config.toml
n_layer = 12
d_model = 224
n_experts = 12
experts_per_token = 2
d_expert = 288
d_shared_expert = 0
activation = "tanh_gelu"
moe_layers = [0, 1, 2, 3, 4, 5, 6, 7, 8, 9, 10, 11]
router_score = "softmax"
normalize_top_k = false
routed_scale = 1.0
balance_loss = 0.00847
balance_bias = false
init_std_router = 0.0183
lr_router = 0.000431
vocab_size = 16384
norm = "layernorm"
norm_eps = 1e-05
tie_embeddings = true
optimizer = "muon_variant"
lr = 0.00381
beta1 = 0.95
grad_clip = 2.0
batch_tokens = [32768, 65536, 131072]
seq_len = 512
train_tokens = 264800000
steps = 3549
dataset = "wikipedia_en"
Below are experts of layer 4 (counted from 0) of a mixture-of-experts language model. Rows are named router (the router's row for the expert), up (a neuron's input weights, with its number), down (a neuron's output weights, with its number) and show model dimensions 0-223. Each number is 500 + 25 x the weight over its row's rms, rounded and kept within 0 to 999. Numbers have three digits each.
Before each expert's rows: a language model's description of what the expert responds to. This comes from a sample of Wikipedia text that the model never trained on.

# expert 1
Description: Table headers and superlatives
router:519513439448512465499494474500542504507456485492529523499522467509491464517482530486487512507486486500502515551481510527482520509486492535559495473499510523465499477521500507479470519476502545501485506509466568489504486480483474515495487511569486481483473473507487514497440490523509524483509549486464554506526511504532467534510482499488492512526467535502529537490496496551462483550504477528465511490518511522547508510521484482521556504510523510470517562528503498481467463481500497521502491505497503459507531503501527487486496501506486523504454523452530476479552521482504487433520530486530511526528486466466471525467497517477476492500502533492486518503473467472480464505512
up2:508477517484543521506516527463522503459506475518494521516527562470522488488474457507515511465481512532538481518467526490491477503478504519521494541488494525428497519491501525499509480477509528511494453473518533533522472543527491529449513542501528516497508499526483484474523512519465522496461516488499486481472497444487529538486579531482511451505513554498466508490518466494462486532505520500486522512524469486504497490524488422483560481506510501492524506526542518500501501534539467487513514486533527510479442482510458531469531498489507492461498475491493469473468527519502511437526492519491519496468543502505492475470516501481478495482518489512510517481494503473482501508501
down2:473474509502544530494511506505538481505470465523514512484530500487482486499452491515468526526471518514490517488474482477503476511483500518478495460504526511431481444519528496475493496532455481487499468497508479510541498487506539493504472521504484511524468518562511487505466487544502479516530511452539470546473502462512497545500493468507470498511518539487551499479500466481495546534494503508496461506536548500483547468499489538489484451495533475478494498475504497505485471485497473516500525526575477518509463489492499515536488512483502516533514476502496482476501528478486455499477534476481484497426512508509491547471500519498485468501526536478511520496580515492493473529513
up3:494491536482504521526514470518520484515492484473518454467488479499461450487516533501465518494573497547479509516481542507468513499491518503558526522543478497474542495487493477488480523487477486476470466514486495489480521462527465565520540502489475467448485472525505484500494494536477473472503498488497509511540448499498455522513524493528533508512503505506515520506448495519477499513499513528483548537479515523508514504513495530501507547505495499501547517496504517459487492478458489479536484484494518488491501516462507519511486540491562564491539504472469469529501494463513525483503483488501519518482535524487507500499559453468514458482485467504543478470452499497490516528497
down3:491514477455501510454486510478444540493496455505482512486480491474523508489506493566518501496504518482545519489478496477508489500471494522475511515497539535495463517518515471531509483523501455499516475483501518508488482479507516518467509502474505517503464495506509508480499495481515513503562546510457511516485554509469518516496460482495525503525542518478460483491505419545484512533493551506469501511507505483507443508506468522500491542513505540506519510457545481501520509461484484534544483484515484528515508504509496474511506513494481544455486468455492542525480542536464476527527486475439511483500522482472516462530463499522493518558537524498504528475506511518502541467516
up4:460537497478532505504521519559507512455533549487511456502481486468478472499507488505462511500497442501485514499489464449464472496528479557470471525518538494513513529483570526480488508493451531499536459516526514517518496488521523512479526508512482443536495514521493510555484508507502498523519546519520510466516506486507507470503470562504540508515491500500520484463529476464519493501540515533480461471517514493512462501542459487483503492500486483503527501502487540496497472515535501510447476512499465539487547535516521484516507516483497485512507491509509498480485475490520506484501508463502503502448505490519524539481469498477430550471523508521511469504528480522478537494517
down4:474469543489522522529467511459492461445518494473487502448486497487524525504540509515517501475484491490479505481495500466524515488522507553447508549538474493478482526531512442475520487509507450498437507495498483500496475515562521509471480518468509521502487478472522524469490493512522480479513524502480486535487509542495512424499483460507540486494510547518530505465527495513512505512554516493483471492533470460527523473493551520521506517516487484510489449498473482495499512487458488493528536484495487532524489487450474492513501485510469484451510458505518521502463503505493516494503466476463503501541492494518513508527556562513509503489483541499523527500484530499500513467468
up5:500500511522478486504552527481569493494532575517526499481524496549533513545499505465497524475458517538503518506529469538539492493508484508513456502527514518510424461461524498470540497488484509505497475492471534498515520504469510487463510475506498489515477478562530503496524507491479475482492491511545555506514539508499521515471465539507501515494511519507534487511517514527496464495506503454527475479491498553488515529471521505527498533511486481509498523513498494440478498499513485490451465513514489529486486498475474538467493533509539447488521525464539503510511463471505506482526519503480517536479526495478498518476514474499502468516485501481529473505469510456468495459553
down5:519468500585498491480461507471501544484491486505508533539504494532495495475506528497459485444495484507464528556498506520502536468481519475468481539508537537547475440437484465502472512532501460482471499518503540505509528500503529492507499533488467540490508505486520468529449491475501542506522470476511511475474503517497554536502523511482470485492528487497489535491523503451501478533496485520519481525462501530477516514471503497505524550449521498514511524497546510483480506521503463498497508522526476510476511475485488520507507531543524495466524548479528477547478520526451481501499537496494503488491495508476505478485501506541515473499497496514492499521524533470489530536545

# expert 10
Description: Election tables and infoboxes
router:466476456578484487490497486488508477521505530509487475514497508511491552471472493489459490511537506472522513473470481437469497504485523480527492520521521558532504505476527481515453490504531491524473471498491564511501460472533506472492518530486520505554487515494506529451539527482509499501548520462489458528522541505506506543493489484525507533527502474529498494522510544495480478527478555471461507488465517502488565496522531504510524490487505490506539467461469492539454490491478474474525509460507501510479468485456537479481460514506499455512498517513475513517527486481507473513501506526484473484512489513461493490471467536518513471466508531521504536504494514501530491477501
up1:504473493516466482482506482489505519508533458512514473500516557470481514501528548473470534487535572491479489497481466517536495493484523527475543490510512448438517496514541446511506487452507474488501483523489501488505508478483444489503489531493552471516477455534567499510497525483483504477471548458501498466485468508494504507539502503494515507516484514503503510490498492508481500513491480480475487511500478506496477522489432526504520491551496505490479503467485526482490550458500485499487471489479535517484542487453497418501491523520466458543515488530459458462487464499516497525499494543467480481520494528495486461512500479512472504495524497515502521495475525504522475502523
down1:527600515527539557554479500495521502495476507506487498512491530514459525486531512494496526531491482520490498544476526475478519529518481482483514487530510519481511503536483520503527522460482497508566524473500459507502492491497507473464516511491463454499491481510440469501511510539524528481502486501485508542509532514517497485481481515451514473502512523475462489495490512474506454494509540482530491488520473489505526490567508505465555533489449484499495514527491536508552474520468485478488475519478482460477493527498548500496502497491489493535484487521520492521488485489511502504502490498500474518524396472496547500509467503469530475497466504491490539519509488523490518504494
up2:506527491497480515476515515527494481463526546494488484516488496530516467505484527488480499471489494516479502452515464495498534488491491507485460495492511510524491506519525545514500530530505451562459507485509504470519514524514497512480483500465502491527507494548493504496496504491533537480498499491500506500560511488530534535522518470484542512497493517479516499560468525498498512520485511473507488485474512471470485533491538522536515567590511533523536509511483545502487582490497518509503527508515512524461507486497483523487509519503491488521533495485487492559497471492474510471446514518439474506503515471521449506493505497552496515471508506461533481414490510493503520516529
down2:468527518501482502476506484497485502521502476463508456502467505476516490495496479453494497506486523513501519507497518507515486503519453503485483541503499491475517489540535465523488498533487570497565501520523515455523467495472512469478501536517518475525512488498538509552502489493502549497560505513506498507513483488478454510534485483510526486499522483533516489478517526499512533493478521536490493453497516496482546491541482502435499482473493501469588482535490482505510468499491553528513495520513516454504486487501500470522467495465515521489565449521490495514479489504503532471500503437505492505481544490496510499499464508518500477551528494480467521570503519477450511523516
up3:519512478460473469505507512487478533464528508499483488561497509468468494485499480545469479510505516531470464504489501533469482505505505495493486493531538473496500534522525483477434528531508494502501479530519500480525509504489496486501509512511493442495442496491489489498478521496492499464478530462508452521531551496526498484536546498510500508483512516518496453496521529497470600513538524482503504504562462537515510519480484530503490452558483499484514505535499538500503511510508469508557448501500498476520475501527532498479480522537495507541539511513565486516479473459534508478504469481495493498525490497515482503506501499481530485501504527439463504503492475455484509489501
down3:495492492468491520494483493483507529479492434478529497491519503525497519449519499506510512478506544457510534486535523508526487548454525512510485499490482533521447496483517521447541510494484497493531523490496526555494499489509492484513469490505508501510543475494484495524487541530496498495486512529467479483482488528515495455483487507471430495510514505499590474514516520487514434461483554495484530475529478538521518514495519505495485508517449531518488512504537499456492521514480508504535504485519481499477540494483512500571526505515488476511476474515534489490486518508504517512498477478506443515556506489539479521460511490526478513467446505478480501461483489496526545522461
up4:491499443482520521506515515484545500432512466504500570505519486490506497482508516502487492518501494484539521486469517530520541527480512504460495515475531519403488493503495479507514485519510507510468466493474483486509489499484536497508495535498478480487523533512500484492522527500544520449519494468509501520517486511492519524525465494490545520484530508483484482528460533487498507494504514477503462516473493545493510499494496560504545510556519497498491476543525499473503492532465494478499472519528486500473511464496495445490476526435488496507478505518503504481528495464486489547471536499476512535500502516463504486490513543460471473485496498525500481486388524478519483515504
down4:505498517506488531488484517516498532540455522508545528512501507447472549514532538518528523502516468504486525491519492479534500488477562509527518497493496459489531511469506528475503489515504516495548512499560492506482449485481489476502495476501494515531535471487508500492517506472505505493525531471495505469518517547479507482495461493501482538532522437530488492558476530537530489473538504486497496506507493486497498474505470509492446483500507522526551503467484501497481469518477511478493497497471545489467499527489518511510502516489535471532538516494502456546475485496493487526529508506516498502432544463508507537437447485496528480540495479508519522543517515472513476481428

# expert 4
Description: Dates and infobox fields
router:544533491526456511475466491482490530499494524532492463530518504485499544491505513499530487479528472476489491525509464488516484487489504474453497497523462492497498521482490474479488555480509518465476501526498465497521506538519488517489496496434520496496506560496505497468567546532463433501455484454510530496507509498494483509511486502528513520493526527521462482516499525497474534498505488482496504477494478478493489541507448506478514553546495471481514481510553513503477495536449484497502505500525491490489528521512485498520474528526461440548518490480555517505471537489502506525491490480500489522511524469525485477524505485538515450466469512499527499528513502456442476458522
up2:470551482489495488496478511479500482486478512502499529478515492472487478486446465523472524503513490503524521477503531508542495514527502551498456504490504485498478452527490523507489485488472548497531539548466466480463485470509504462504480492541502470492544553474511482499496502477521513478485500514475525490512485499535492517503534521510575529511506487500498469478452512529540519485508543457460529449433516547487501504514472442550506457502517510487511493502479522516490464574520513543520501438498511514478490518491513466499469528491464535479514514490545486472546478511513489493482520522518510477474499488525462505516508481516521498494500475483494482502500506507466494527533
down2:461550462517530529492454506458482486524499506488473560521506512455548490470480520568499474455480487502529505495527501490518480506476478534516515486482491477519535499504553497458503482519485435468476514496524472492578531491494495484458496520494503500472520506509481537504466515540487492491462483505473489563474528514518506515485522478514495481499521505473494502518497536495496510494470536470482495523487532487501521482518492484467526504468502511488484527473495505544483540472488521480474494446501486443523515500500517455492509521453476539461515513481506483485492516521555483520510480471516481519514533528468461488511459506492517539512517462470516499444486514502495513499476
up3:506483498490522448480478536502479485503509482497480509463503513547508486467501441513527507482488505500468475510507483510417486482503483496495478463496534506505503490422530503536497484518546505501497484526520541512497500501499462495489540495525499519498506522503480517484474489457465511513455484507523515480493483475503494496480498501507491511537480458493472473537492519477530517512465488499535552510517497470470480518488528495457454533528522504463494492528542456504490538496484554513439526539518512472451493500519496480507493514522526519437572474486485499503452537535529485503466486553470500485481489479533497526493459503463498512512488467475508526500512533531479493494507
down3:520495489550465441542508473487501492487537466547482518513476544473516468526472498459501507461484506461501516474496480497525486533485499502494507523502490513493474497555490508514494527547527490461490537485506501459513499515499506474471478487473489486475492532538496491527501490488501499485518496486522549498522515495508492462490483509539558520501498499481467533461529500548515504526494492531471533485505474526477542474518511509484500474518479511495503469563490486504491481497450495488514504509556529498464544481496518451479503484508416497505472550489457536518522484512524489498505517510509479505501476561507531520465516479532532485484497540496490548540500513524470443499534
up4:491507471504421489534478513584476475494530495509507471502509517510486520478497496491536482466481505519457521464463528506497483479505485471544522499536518497473532494527483464491515522491513484455509509508504509564500529527478505527506493490511505487553473465499548470532494508487500497528520501508498463517503500511501518511499489486562502480545499492487523531519504481480451562513486523538544496498505481526505508507489507498497507487511504494501491509461525474485491494452461484506486500470474465489488534492500552593472483516518477487503479503483544542511510507498487517468494485531589515497456503462487487483524499464495507546535509519514488515506510475520518486522524
down4:525514462482540485537531473458501472512501521478543522544483465500502525509520469514484486517502528457488546498496487482509496494509512489471471444508469454546475508494508501507509497468487548430523504524496558510506488486531526470495483499497495483500489512532519465479500499514545501518503487492497497493482467519476493542475482482491530510460509513509526519513478530532459499515431520493473495530515463497513508525487425503479485481525490496463504511491502506505513496520488494459473488490509503549538527529508448505487527457508562491453495490522484495515507504489456498463564505509479523501514508546494532496490518537458556515536519492544489494463485506508468483487514
up5:503499469520462530498588488475480494482470532533497510510460501522486495452496476516479528451552503539541537478476501499495525472504485518529498501485539499476518555490508460498534480475543478467509509475515520549520493505555498513497484511461459507505525500486522503486539550524535500521481525463526492495562515483481488532506494508532512504512488522455477532491498505483508509482494508512509551499491495552516491481532482513488490452503531505491516526518515493488508500515510477506556507505523511513530434485498525530501539535523518497493525544506558500534472473502512490532517562497507498483522490479531465533481476523501495465514488506505501459479508507495489527544513
down5:471507510484490513478493485522552501501494501499515481468499506513460522493505515520510522486496494502534499499543456523467516481523460498510510485532462500448492531485533478477523468488510542493477517487478531507571520520481543509478487518507486508472533494492461482514522507532491510484439524518484523512519478533509513482497473523501482523503508484463493509471518503439526505501522498499554512469514513517442500525436484554478477529525490499478528486499507517510457488544460519514497508537523558435506508491466491513491505543510481503504503502447514463513487508461518480493513472505499494524509481525531441495455477471479515502520526510577504547482481523497464515501474